Experts of a small language model: width 128, 287M tokens.
Below are experts of layer 5 (counted from 0) of a mixture-of-experts language model. Rows are named router (the router's row for the expert) and show model dimensions 0-127. Each number is 500 + 40 x the weight over its row's rms, rounded and kept within 0 to 999. Numbers have three digits each.
After each expert's rows: "mostly gets" lists some tokens that are sent to it at least half of the time. This comes from a sample of Wikipedia text that the model never trained on.

# expert 120
router:533580584476496518462489492401532580502522451441545453535523461480476437512550491484530480446450477521458491528527470504443413455492432486464514505549428447529425523476460466466524499485540471449521493471455498486525431559485471509509525552508472460502465582547529505599466479488481538515460481474473472442492460465581426456478473500538421497463471486496505503496461576508505520450497
mostly gets: " the", " to", " their", "The", " and", " or"

# expert 50
router:527508498460518501547502458434452492510495472445473492448492471572521466439490547500482552536508524463589540453464500540439520480546473489470471462445472521605453506534424493441487520465441437515485460473461476494487533516484451506452580513523450505553480535504451478458455497477512489514510462550526493474491491483384538499478492513551528469429507527470494460504494487471484571649427
mostly gets: " William", "born", " particularly", " Albert", " Stephen", " famous"

# expert 13
router:501482513463519499453526539509461518542427528549546556525507433496477586480518547528438540607514489538518576548497514531577546450492466483512500498556481515500441524565524479492486428575449503508498456559484488535529502502466486488467532557489538455456525511458524497417486502488438446596548520535503537540530539556419531504498477566503462533445501483508450479476527465573532503508587
mostly gets: "Ro", "As", " Los", " Sal", " S", " Os"

# expert 10
router:532452454425470478480503454534504572576503516492506551491465482518467483411455465436545504546547519447455536485528580515482559448505433542489479471540502405543481564582539465450454548454445536521466482458480381572509488456524455489522487473477507553487453519478511576509432499477467495560491480469494494575489460450491538522472503484516515563498523517521505468503488465501527510494422
mostly gets: "See", " inter", "tro", " Inter", " pro", "For"

# expert 32
router:466476487498462444512562503541461546513498588430489504503503514525537500501456497490445505492561606461514554513526511517547447464545428519494491503526576508459460519496544461495459461512445538502531538461495482479567478507492540506394489502440526506494454519588446445494596476488526516490531477488413531532446447539530467515489576433489570505550582486499487537479478530485492411528511
mostly gets: " work", " war", " land", " car", " due", " life"

# expert 72
router:411451482523446512525517488528575487459512465502520494493509463531476498563503524556506480488520514479576404444462462422459497482545461536507504441466535465509541447513462567526556474471503406549448504546461536482463511421541578489548535440536460537521507605574484422494453514525521510464465530520549480526463456493552535448535544498514483498459415471523497480505486492472524560492496
mostly gets: "ić", " Angeles", "shire", "sky", "sson", "abad"

# expert 98
router:587451497498447479463578483464474535532490538482512461473494474501512460489539512546558474510456503551465542464490471520459579488500460538540490383512498411512552517487522599449482508471526513523506490526524547493455477499406498502584483523587480473488504483492502497411469479456541467477473475454555447463539533485539500505560531533527438530446576454494508559544506515495397515488533
mostly gets: "=", "|", ":", "​", ");", "):"

# expert 69
router:487571561445578553495539461479554569532562450527454531443530479424503448454477483474428509506435445522463477471532424535512466479558510485547452494511521523500493521513514467534523539492440543431485561482490419488526451552510448505430516500491432503480570520527535441516482479461490493538455485539436510474554535491512484526560468556499543512498578571516513440533469431507492498505434
mostly gets: "–", " +", "°", "/", " mid", " inter"

# expert 61
router:582519503566525570558552524458468514509560489431428465533450452442438461466525495492502495455470485486474516462514478478531479557436501552432481458469480458520564464537458553510484561477508517446528535537540494531462470538482544465567514557517490504487525475482470556436405493482493415506527564508573513534511511508474392446525463472467453487480536477525474506560441438478465497507537
mostly gets: "|", "=", " Coordinates", " Genus", " •", " Clade"

# expert 41
router:456474540553525499475478454533517469501524438512538454454497495478484486545484507553504541442450509518518470495427487420469525438464496501507533553490444539483507515548451499482585549597470501510543562482573493489496570518505526449523532461450534559509572488574493526504471481565484474529519469460436519461501453504548495521543462471519515445474436494467525489412583500432427468556417
mostly gets: " century", " ago", "present", " million", " billion", "8"

# expert 44
router:506490462478487406551508469549511468511502539476504546526497486538520417526446536455497486506576597418505521531513495514505462490558459547535510533533516489497509544463548536480450490465495570511467522438410482441506497475518506555470481481443551502483531507543479436508572500454505523439527495456385502482421459557500455533433522446484471527521581533543488575495485533480420505519512
mostly gets: " use", " win", " took", " set", " support", " end"

# expert 92
router:554537584529538532544483439509462479514573464517483497534477521429532499522504498504459549519542436477527513440517478543534461491496413462501493537449543471471555394525442513556519476492490544461443544524555501523509459539485543474491494560509421502521476551508541585521434539403515546470459540484559470461514542532532469540537439526495539484499502517555502433574438464470478472458498
mostly gets: "===", " (", " [", "/", "====", "("

# expert 35
router:507546529525533464509457487491537549536527558498455460515593464562501473536472534511505461478440507508473473534516525527470531483550493521494507570469429535446486539531540506557548502506462477458536495509534493504511478481455509519527554485475506507509537452504459535499549457542548456486529471495404535463579510589497408569520515504504647446523525492542410500482536541496475394478534
mostly gets: " when", " while", " where", " until", " but", " year"

# expert 110
router:496540548515524462491571519521540532513486510498514501468488474520459482438559596467524461487494538463575471492558517528493485538499493507524482460540522444469511495514503533480517485526535500436490428500430548514506577487533550514468632444471472532480539552498484506430421489573433525452517586534439492497491444477515446559501509494514447489511513472466425473435534536555565457475573
mostly gets: " his", " their", " its", " her", " said", " own"

# expert 20
router:502488412500530461440476546436539513510536513471521552501484576481541519408450507506422473504528450482493476572536462544554548475474482457499546388506461547457455577469460403552478500521511502563464566461561505460525555498447477507576433494485463511454513486522530478522546508431527507524498450495489445497532521486497555442473528521510563517534476444492504506435442481515465511476486
mostly gets: " Le", " Ne", " Li", " Ha", " Ka", " Me"

# expert 18
router:495517448509506462458475502497469550506555487528516434494467565433510473539546464416442475435509447492534450507402459584524495491464499550535509516469496500441466450455571508545460483498470503524476477437535551435455488554505463477495489533527473536471557484470527483462507470469513525580522549443537435477554541502498575562423411512533476541570414481467500507458538485509498463495482
mostly gets: " S", " G", " E", " A", " D", " T"

# expert 118
router:515557518513494529407495490465472545497485460482575439510516483434435430432456534494479472446484545486513470527485555484469430518475522471491525470532464441485478470489451472494536469540514537454499425525427542535479530566525514493427521544544455455525504568516467570534455473573460535478491535511476494460475452449544410492466459476517404458512521441546452525493470549552548484484553
mostly gets: " the", " his", " The", "The", " their", " its"

# expert 104
router:439481546497452451575482466505442476462511431517558439473518466482562467518478469446421455492457442415493417529534639445488519496520458459507504468525453540506547515505511489513441481506528443435450457480480457592513524522472474500451525437463493457527529496458479534492452463593507509488514532579486506473528454515495498566488509482491550482449562484560520518507475517475518532511519
mostly gets: " two", " first", " most", " one", " former", " four"

# expert 58
router:511509525466498499590540447516510479492486556464438509518566537587479451551481533494543528479503521500530501453542575453513439489428530566436512482455518494501556479441509527462509580516484523524453488582424477473469524515577493525476473456538579548549523523532485458494483508469483424504435521430456514457467528542521501485485519482431481467410534576496444475485546507471533524473435
mostly gets: "ation", "ect", "ency", "ator", "ment", "ial"

# expert 125
router:503530491422523448505516552446492486514508522451490492416451543527494519474515474533434458473561560456441514559546538488464567485435495480484484474548527529477450522465453468484493460529522501601552473435461505558502531504459519517577550482501450447474493488528553520549538506477457518509479532549497452522499578478395531433463452482475564498462455468544475472440520545470425507559460
mostly gets: " John", " he", " El", " He", " William", " Robert"

# expert 38
router:505501497505473549490557478518532514472461492586534521490547508461449615536539543471465463538476447556561468496421458517463520506546531510476496573624513470566499387528464569512456470462566493493520481546509477456518471421517531470482451569528535451439522534473499461477473485525515507520520516501516502462517513468463550497479440561454506496493466518570505486597558489476509479485501
mostly gets: "ets", "ts", " pm", "ers", " Islands", " Championships"

# expert 8
router:499473446432524579426517526572517499526456442547543525479442526449503498487504458492470551518464497492478495552504450570467533487532481496519443422467529561463546503493557499547476507490534527476468520498505487534522449546538471564513422458529508525550541456541545440522536471609526535593509487545485563534498490509526516444533544525550461518527505601451543492471572496462544556474489
mostly gets: "%", " +", " —"

# expert 64
router:428509498500473486523458565510454459430470480546529480512544537515457595491523471591526476499518508484532496552582565453474557469485499487477505516522530491463504497506451531498551480438572497558531559482425500465460501434483522487554556499527446507575487509479454450531484556580501461522484474519490440535464545463480483456594558522518502571544407461523546480480489507529573536527483
mostly gets: "ić", "ington", " Johnson", " Jones", " Creek", "ford"

# expert 40
router:509535487474515503532428571522525435571507482590451570506448475562476541462501535509506506517502564486527492479545467521540532594559548497535547507547514415497453545469501446493541461457522524478483482526502478426502477505471439536556512521535581536557531472501461451491479471465548494549499521598533510476527475434461496547548528517515412450536559500522584497568506465481510485473470
mostly gets: " were", " was", " been", " is", " are", " being"

# expert 52
router:471506479532537482527462500551555481549557455505455535534448568484481457527526492455519524547538531441577529472493525494472467561443510489469555508494496510577425531528475433494501513529556504418503472541482437555496516455559383502508506441535576496468454498487505522525554551443444460547456465433454484490489482529473504486536566498445487503462554581488449494479460437527473432518501
mostly gets: " re", "eti", " Preced", "vest", " consist", "enti"

# expert 0
router:475504540498517525539497516451603464511518485465436502501532511453493607568493521463486439563529526569591511522500597514483495541457498504454469451503543410546470519498532527476565481465529481429463491571488503499494533530473490463446510457459525507481530488484515557474514506433427425578464516485478507487522559495480490481554504513494517456405512534466525509413550452528528472543536
mostly gets: "len", "rin", "ré", "li", "ri", "ru"

# expert 107
router:476513507558449506504495484516535557520473524493423512508510503549533565466481559461494504552557560386506491458537523513503468488521447459546486447460538554488575512485527546498531474497428453540451493531431473481461476508520460508517530526500449470467474538529473475525452464550504474585462571589480458534457414456533497524530567591517440532494490464477475488550507405521514563488479
mostly gets: "ku", "tsu", "ashi", "zu", "ttle", "ō"

# expert 99
router:527475472495412481480514478524538476489448460474530483418528483469459491561484479473461389530441527418480538495511559520516492502599469414531520495469443438445516504501510535405544547506454540470520488441515501553464539564490485530441457554420473460474549492511393485425482487539500549538514529467483507473518500490510470493509440475456544465540526497504481518451502511449472437493540
mostly gets: " p", " died", " years", " late", " a", " one"

# expert 103
router:541457531490539500538446474479536442536477504492545422514453526466522588576454501448448454525452489537469515466461526398490502506463484467542497461495505513519557514466533510544377474515470542524535559514548501465523507517500471478420447458471572536521501518521528452514446500444537532484479546461587520461516464512505469454558556535550509541551451450419477520525488457474438509449496
mostly gets: "\n", "===", " ===", "==", " ==", "\"."

# expert 11
router:498548545425544477512477420581494522548505439530461551539546455486545540503526508535463501506556483557504478460534480540513515461533450456452470486512513452479523538519457457526509484471433557402520486488552504525520513566512521462430524519532430544471551534542536521529517528432504487471424499501503443499512494474520486542550499561454561476545465514493446417550489418481439428435464
mostly gets: " (", " \"", "(", " [", " (#", " “"

# expert 53
router:509506492560495563530507574496530510536535500508495491491584424510553459545536508555461543463488530537503450507488471471441500452546589576501455550413578525515545428458550473511540569456492514539494463559552500547482570497486503541484508489467517495590503518526409538528505478528528518459469451544542550472509504461554460512497516551458535398516513488537497457492540538570473487485511
mostly gets: "),", "\",", ",", "American", "\"", " southern"

# expert 84
router:429456485449542508494477444566473546545515419554567521470480501466504457567438440522524512466423465511481516538486456472493561507462531521545474541489537566473462497466430497550551497544577489458525575499493445505576448546477514473559558493540528570556527457540515500532447443573483532513574530510456550493481540500555492463521518512520488520483428516507579495494545494455508508460524
mostly gets: "6", "7", "4", "5", "3", "8"

# expert 7
router:428488502522424518447510476497469476434509482530543462545500504588438566534516472499562525486561529502588435452491476473531482519545551465540516469524493429473564482539439539528518483451530481548451463506525540558512504420572499485556458511507431508417447602492486441486484571479550494467510490507582500500454493480552532457484560498476537488496451455511553491524516494490484516555476
mostly gets: "idae", "ensis", "ius", "ski", "sky", "ova"

# expert 42
router:516474500518506627568599530501441447499477588442484506545419477463493466512496475538464446500456494500552471479519478436494528496488471564477579536487476544546545500492569503440486552516466496417544462472481514462470514520517520503556453465469485459450466473481450496458477540554474460434472521491595476510555508507482448465469477420471490486465496464495457524507491399510443514500508
mostly gets: " ==", " Location", " Website", " Genus", " Date", " Coordinates"

# expert 65
router:490472538526393544499536504509563427474495506527519434520536458497432562512468500484484523507526536559625472470520472454487448554546536467467479428521541448470548465456440470537532513459560478540481525557484543420474523430510535480559494527488453498499514522498387460501528523445541534541502461500481462500425531502538543463448488548418513489484515449517522484467524472486511553471501
mostly gets: "ić", "ović", "abad", "sky", "dale", "sson"

# expert 3
router:520449499487501522518560527540561520460478501500495509481523495513485457462466487490466560581479504526514498436472459509517469485542490522527503483524452549435555495477515512534552509531436475541474468499497462430467496561482525471431494541536558535452446454460471476519524462442498544557457564557578524471561498400461522543481527488483471501506485539411424519499489362551486462573435
mostly gets: "″", " Coordinates", " Born", "|---|---|---|", " ft", " lb"

# expert 73
router:475478523527547536497472534542492512453437478539568573538542508492411512525596550534487513515493496572533544490485430514521501445510481541450505491576445474496466464562473555491461413581482541502491453556473479514565505444499511430462520550512527413477496583465551465449460543546482440478519571500461532467529462508443538517480463512525497511456568478548512467523506517515488451535525
mostly gets: "s", " they", " are", "ers", " series", " people"

# expert 77
router:483471502462498450535545508464503536533549485410435547535556468492531481445447482487481485536456459524485447512472497470527522485467492522510446603534523489484517506403550524471463480513450506492480510459412479512477457479457478469472493466492558418518486454512486450457504477497487510467598567538448552545452497521532425519460468460553607473534495514476541495475477504532376453468485
mostly gets: " album", " film", " team", " season", " played", " game"

# expert 60
router:457491504522525463513578485473465542513505488503469478439486539459565545455485508561473540464587481436509490489482529498581498473489495477478501521526452527497449444492485452476409476518456440520508510473509494571499538468424525460525469487523414544432489467492551615498492504471560520477535484498536488513554524528497549575370512514540515533495495498495468521602459491520523564564460
mostly gets: " Best", " Art", " Man", " Science", " Film", " Red"

# expert 115
router:505460501578463475474537478580501487473438498547488481493550511500506440481519467438544423496512525436520496469541502503534517473554465546450491526513532496606509545484527530497516544514399436555499511476456484602463532570494444512451556486497487550498468471491483496509498500519488500538511447613570553550457493608506489511482600497505474468450506479494435543561511479482509495535502
mostly gets: " Preced", "nd", "rd", "Early", "bb", " Succeed"

# expert 26
router:530500456531515593460537486547535405436431491491499467519435487462521541547474470494495521456499509492603444540525459498544481425536510459459485509519462569474545499516498532485468501502494506479548451501544496516500448552461544454545421474479465555446486465512510532532555561477509538542492515560578518482507490456554494495544555428543487494541460513439530437519505401512414538513525
mostly gets: "″", "′", " ==", " ===", " Coordinates", " sq"

# expert 22
router:506565486516469533490453446468578513490551571507434509484560517529454583509472492501500483518542492533512491489500492478488457521470459458495458480484516515487574485509547524451512509492459485489473496581395477508462400510513470462509535497500563503489502551485448463544541573485517471518417545467479549515436469513540524433536429516472395463471536529573524433473541459546519488601500
mostly gets: "io", "do", "ica", "ino", "sco", "so"

# expert 16
router:448566494507508484564510515534501540519509540509470505479438487480529587594464512597538457447587511484544484505470513462479533461455496526480516551508524536512486454453465468523432468557501527572509499487526533469529478409469562460513547513554452537552499541549510534558510494576556573471431509441487509544471477469532494514456426457477556538515480476548482517494466568504458572530541
mostly gets: " States", " American", " University", " York", " France", " German"

# expert 127
router:491475505472514547450494470533479550529513485554561524501490500455464556545518626515486510514476452440495485503378525534486519477424475488545639540492548546527507496539552507500533491516461425533506539508510451527454453504565537463535532551561523490498539503461470514492516515474442535505493550588526482501516523555443503502545517542554541507464477487510478487564586435453493501449482
mostly gets: "X", "II", "SA", "AC", "S", "IN"

# expert 14
router:578533457466516481427461458472442555516455570534525453575500491439531474527544507535542566550472433532457460486557464409482534567443510497477492447469572511530494418566517542537445485436562514491492536499497490493494532433506544535520458487529429511538501461404493546484505476531543523471511503479511530492447564459537421507542491547549462509515463524550557476517493499519494528483477
mostly gets: " —", ";", " Award", " Championship", ");", " Actress"

# expert 91
router:581447522470469451470479509449548559528456516548487451530486485397530514547524542553583512487450470554475499488517464446508509550454468492462474415469481465490531453563537521503407471482553535564497559546503490519512515465505526497533478491553517538521509437481554510473450435524484491481577536474579537471484543454546409430495467490474521525532560525518559464496573505486515481453485
mostly gets: " |", "---|---|---|---|", ";"

# expert 71
router:460515502475463445588478509472491462480465487500448527536490487544533478518529488462437532511499595457471441536440472451474487495474506502467450511524459461477488526551523445530542447467526515414518512454524528450562536524482487490535559564466539518469502490496512490437550557558541421505452538567472446472521447571439481510557443427513473493563471448494531547490582558522556517472436
mostly gets: " was", " is", " had", " are", " has", " they"

# expert 119
router:509555474429511447458528436492508507501534500504525431558500562464487470452453516417438378470504475557466460465484503546489516528433469537553513501481518581468457487477492465522418437573436548527500545473535525493501477577464544526517434474505491528447512455462558570530531512461541503487515528461509455493561504495473554596485455518507531527524477541494513514510478532544478470510418
mostly gets: " P", " C", " N", " T", " $", " M"

# expert 36
router:512472487574487483462461498483560484500485493448470500496523533508503412520456492479504538482552586470563537453469491486572487441502499521436467601514574483472432543493533440494400564520478514496537492417458515464534487476476437529475551438529567527523476470556473478525562534517468485446515450449431481494501457522524494506501552423511509502495558555426489526463435523471484434493516
mostly gets: " However", " public", " check", " due", " report", " close"

# expert 100
router:509495510598524457526440579535505532543553553543528452510523464552566457549562500552451526456465493487452505538435474504440506501558505535435491545496534542523510494489513513540566488455477508508533516536543486559523475484497537559463561505503492546517498486548415513509535464480510509453482448500520522466576545513512445528523580587480540439517488466558447407485540542510428435508528
mostly gets: ",", "),", "\",", " where", " when", " When"

# expert 90
router:583445518465435471411498501402560518509448509544520489519493466462539495417539538561550547506484472532475556530510496494471478455502471535539500387478496485438484518552536536536492470487551512547507517452519451548472500497473525497554476449587540543524559473535554475510530452552507506479540539505574580480489561462483476469519546562506499551475558467464576500462562522472523506488487
mostly gets: " |", ";", "{\\", " —"

# expert 124
router:431494541574568526593465441539462451504530492421539438488492546481558458537475453558470466453488486509484496429421517501565558458503457507480452488501430474545488566554510425430522556544446541486515528478557555488495464573561522487503503457480444495441509451543519535455492443495512512495493476445493519535467519485464533482533528475501472501514446565449459466443539487507455522520541
mostly gets: "9", "1", "2"

# expert 114
router:533532476520519464589542482525488470541516532472521441499548511471461592561483509501499451497487477505463543423451548444519493563473497498522509598493502465524476548460527462532411492558432522550530548541503511472520496454495481497449497514422522520530464534540525494459426490446548502439552561494533489468453446590440428534520507501529420520531480468473451529517472440438439488477514
mostly gets: "==", "===", " ==", "\n", " ===", "===="

# expert 25
router:586479492543495450534515442415472519498531453494497505513540456515465450434549487527565472479464485578435563470509463555487561461421507527545521415507497435492455548493463516515530493503540504544442512561542505537486474540441539508586554510583494503513540473465489510497489474498484421481532473465547544487544492508464486579516550573434456517475495454466488511516467516441429484550536
mostly gets: "=", "|", "):", " –", "titled"

# expert 68
router:435438473508481441443456446525522480557548536528542509505509558466503536499505519521402511468443522471494470444479483446490461574454506523520562493486492535554521470540456481502483498486469449481483576565533512430506523458523467422478456538441453494496481530509533594469459484470506569425460477523476549566466431455524486541520429473493507504480481545541494561584419492506440497464481
mostly gets: " World", " European", " America", " ten", " anti", " pro"

# expert 117
router:492550507474514551476560496466460435477477467507482442480508448515443482434485557515436530542531476523511426518484483440579468525456504465435490543457555513479560494484485460512463571506535459460509528491494486529500513515530498473457577470473593534504554500504532582455481487577481557453532488452465467491468481418482433529488503452461484525469566486503427562509436517554560478413537
mostly gets: " this", " new", " such", "Personal", " large", " political"

# expert 6
router:553444526501476525459429535463455475500505425514520484454502477493510463511449524435385499497493517448469459561520581510579454525541507427472501518516428487565527549498452545567481522588495509398464479460486475484543507526533494507471532471533594481531506487555482550461494471556474470439526490540452469492584437549487451580537471474542501492481501488479536508462491525485524520479539
mostly gets: " two", " had", " one", " has", " have", " many"

# expert 109
router:426401513480479470508579477462441504531537463512542470454474503454505437481464488484532564530473473571456534538475468478495526509505499555551515529538485520535486513426476529543578522531475413421510480477479492486539516559484487497564451520588485541578516480494518556467545473517490483537566439485496540613498542491459496515563488574481475499515460496470486536510453425471441462465532
mostly gets: "|", " MF", " DF", " Bronze", "|---|---|", " Chart"

# expert 54
router:435472429505495479445492496528547477491508573478555515475453564503547478448522501461466465498570488473500528537472447545607455497534497480487459425498468498519515482502448515522464519505527495561493515450527492535452507475472505492511465480468431486453520501504570451452515492407506553508447472501517441501514562451490560475424455552539606532532514395449450478424488477553519503476446
mostly gets: " Sa", " Al", " Pa", " Ro", " Mar", " Car"

# expert 1
router:437425464551501442437492550525533528467493460486472489461504529572535551520539527467501407514556466434490492476495476532526477524515440472507547410444487584479542571475551485512498549460440405489475565501511436457492458494485529473538494553425449454486489562454469491467504513445504545544462535552551481590520526488484524520513524559511488543486450460454515481444521441519528488493517
mostly gets: " Sa", " Na", " Ma", " Ka", " Bo", " Ta"

# expert 66
router:488506477548500521609496465544521571508504519508456446537523530554492484527503500452522551500522454516535524461523512413514489574437513540558496553535476491558548524536513479470498522513505515480473454546401450483424507489537472485505478552582566518468422511466457577490547623511492479506472508458477498496503521539515509447525495489437475503425538542576517520510486482583494419515475
mostly gets: "ation", "eti", "sion", "ware", "arch", "tory"

# expert 78
router:466447484453501584487483547563502545549517465549528521392454514508506469561462445451519467478434473474494528550477477545456540554547449496541443518459454515476536543478475480539486508530555534439523506545498531522509460587524522563544470484497523564540479454492554532486517466557546520514571553576435535478497478491572546496558457464482467542554487578521515459532559514447500504510533
mostly gets: "5", "3", "2", "4", "6", "0"

# expert 30
router:488506495493520474602505548482513438444465541517499479548522533438525567511565520496463534455472555545446477496495499461453444515480460561482496561471562488473510511555515503534482513488557520420554473430506544456517505502505497522583543583472474467410503502569472488527542515577487457510427496568507487468558485495464408482531463474558484487546484474514566522517558543536541565481462
mostly gets: " he", " had", " who", " they", " has", " have"

# expert 37
router:562506565476512505495477544544515495516510445435443540441518522484527500522497577479491477587467496491459480484433485536499492459468450502506545511553509578508489531528528477491518558549504448536511568499432498465454477458486450488401471482534551496527495464507500525558557494460447539606507503583506448491504529494492495532494537584419479528493531518510518532520582368461522514453510
mostly gets: "DP", "ull", "PC", "&", "CH", "atter"

# expert 62
router:540518559545536437452469463485560519440513577536494423504510457589521529548510477522561537476474557520464517464554465462475538434466503428470486485546415500473463495550431474490504480518544491412492472430486507454514557561526491512533518479459520459508491480494408507540472474460530510518583485519493476472524486537518435517535541481490619524519491481571420521516499549461490523502469
mostly gets: " but", " where", " until", "\".", ".\"", " However"

# expert 113
router:551510484463517475500460526505475441488470480565403511485498489593539562506441445493528554500460547429448494451480460491485529491471565540492481439519429498507487451575480460453537428524484514469471410450467523468505580531515514482517545546440515513493478430409530417492517488482553442539510540551487474485507495547516475570528498492481483538518455482460469493592526520469550506506442
mostly gets: " was", " is", " be", " has", " been", "\"."

# expert 9
router:447462513483522446552499495444441517534547488525522472475457457490462472471551487526509520500463464540444539526481498516459541459481465544551509454539497510499519543512517486474541510462445522433543532476472554505535506542500511502540505469585466452548536450521543502496552446563554459525579429453476543586484478514471566531488512573505494540537438457418481565443474365452510494521546
mostly gets: " MF", " FW", " DF"

# expert 70
router:446470583568518435527544451490466507490469439467532460521545515480504512545559513554494544484578512515587522406480504449541486514524551529460520567537462484505516463517437532476466556511550474523517465545530497595492489543536444568499542521504518530567496511481481423484504506445506428487465503450536513527481556492487543476497453509503542379479545491498521480502601510506502507574478
mostly gets: "ologist", "ator", " scholar", "son", "ship", "ograph"

# expert 97
router:486513477534494528495535454442482448527535496482457537503488520487470609518563535561458515497504485521599512481446497508510505457475552488521492511573560502561533446551472497498523542492562444504513572572494544470473486487517478444451506503550527433521524610534495495538527628487412514472517466499457495455507533482493471499524529502468499457402591474508550456473498456478528538542500
mostly gets: "ical", "ium", "lus", "onia", "ia", "ular"

# expert 85
router:465509501446516519493511495576460466559552522538526464495462535443443539592467591518492457453465481468499416522484494534462538459485512554551472543526557589561468499500524550560547506466475542542519531463501522471471470500576517470514520448564532472563479452446499567456516481520500559502501547511483502496467501486503540456514575509425478577468464528504501544607537500427509521469505
mostly gets: "AF", "PS", " GBR", "AR", "X", "SC"

# expert 24
router:547485528517473553481543491532578445522499463541502474521471440477447459469448454499433457516497558522473518464495575501484457497565542515423493579511496489447464562446545472509498550638492489428517478468447459527514510459474447523498431545583489545496462509554518528558510470523479448557487436548509532525591501553504456501456529479475464524512457539532537518444487504512492446503485
mostly gets: " However", " this", " This", " Succeed", "This", " January"

# expert 95
router:531483470515464449533510544508414485450536528475492531574514497464509467425479482463454494484573435485446477511558516597493564489493522429512473516445487567436416564490476486494455438464467532593546519452579532499475492516492493527504431496570480533451517502451506495518505483512504518487485491469480536543547515492452570476453563553478516568579476480442539525431477534471507552500480
mostly gets: " CRO", "†", " check", "{\\", " Votes", " Yes"

# expert 126
router:518544457489561507488522528548534596501548465487510538524496524476531487400498502428461425512490532528470591529482507494560422560563515482573473485497562441460503531492468446490510514520462518499472479485585523549536566543519503504508460510456473471399513519518538508530487519401541575490479522502473417474534535555500565502455490535476543507529495520543464473439510438534524519468549
mostly gets: " \"", " Ru", " co", " Pa", " My", " di"

# expert 87
router:483448421505465524473459518497502508498537602458547448515466540505497584378441472469507465499530458529467463544509477497583469515540535508533492472543480482436506490450516480523496515424531496497515499503522505473529475512466443446608514507408447512432469546514551523523548478401515492443512445482440474465460476467487544453515487480525519546528592521484489510509500480570535483554484
mostly gets: " Le", " co", " La", " can", " Co", " Be"

# expert 29
router:558492498566545589530525512506526467483460505484486489516419442428480441496486468530486469492453486476497453534546477491563458484566487501501518511487439525556557496479528483443530580494458500459537458464552511482418482579538540455509491456535555485402503461494458511482470530518445465528478502611601469483571520554492458492545504417537489495491470486462517505508498432502444467484544
mostly gets: "″", "′", " Coordinates", " Born", " Website", " sq"

# expert 81
router:454453546562509583459549487490531434461504444496487478463464442483511483483467508491523503505524489503514543511498562428453428454517515489450486579501473567497439490522473438571428556568515496528423460538564500473491546487478538497515435464493515528574523444507511498526479523551475502508406424501560497501495425439532477495527439477495455489487466530570457433493469517482450434543509
mostly gets: " local", " United", " national", " African", " federal", " York"

# expert 47
router:516565501539489514513459501458513473488459546439462516550562548540547470570502526499476533537479528528544528436554532410568538461543506586430512475550477455533512424507508476445524564499457535510417470521399552497489453490501435469438475580515520493544480493495455552438504498455434508579498455507536539513479533466434540509469512544460542484436496523489459494461465505494540507501501
mostly gets: " Diego", "ming", "iff", "ather", "arch", "ison"

# expert 82
router:547485493508544447470441507556560490511488583534526484517534435531475581468527488522580557465451614423484543455542486484475563545473509502503471467491492446466474442528472475485506425446503529460505466494458557498513531512547522551488565542445467461519527460517483515528445538502506524465600559498403455517538521429515470571488488523513492506509447481487422473524514499518507454464542
mostly gets: ").", "\".", ".\"", "'", "’", "!"

# expert 17
router:439546480623508566507460523488551505454490486552539455517497460522495537481432501503570482545545524507605450489500470526488421481498539470505495591463512568535556489468465526556502508501557473509487511462514442539445519498561515525535434423479526430435518515451555455544498536503492426508506489511519476458500528501564520447517542528489484438500464467491506485541552444424483544557516
mostly gets: " km", "″", "%", "er", "si", "itt"

# expert 86
router:443476445553444474551467502471483444456489512513506491556617525508469520465486517565547543482508440506507469520578515514491557456468542451509518489491563480478484469502471526494539467430526501553532578496495505502492514444516518469495505438533473513580503541427467466522500558574506533491510482470488541570460497457496494434508578556496489564555418508428577510464485540520583531451461
mostly gets: "า", "ić", "ī", "sky", "ง", "abad"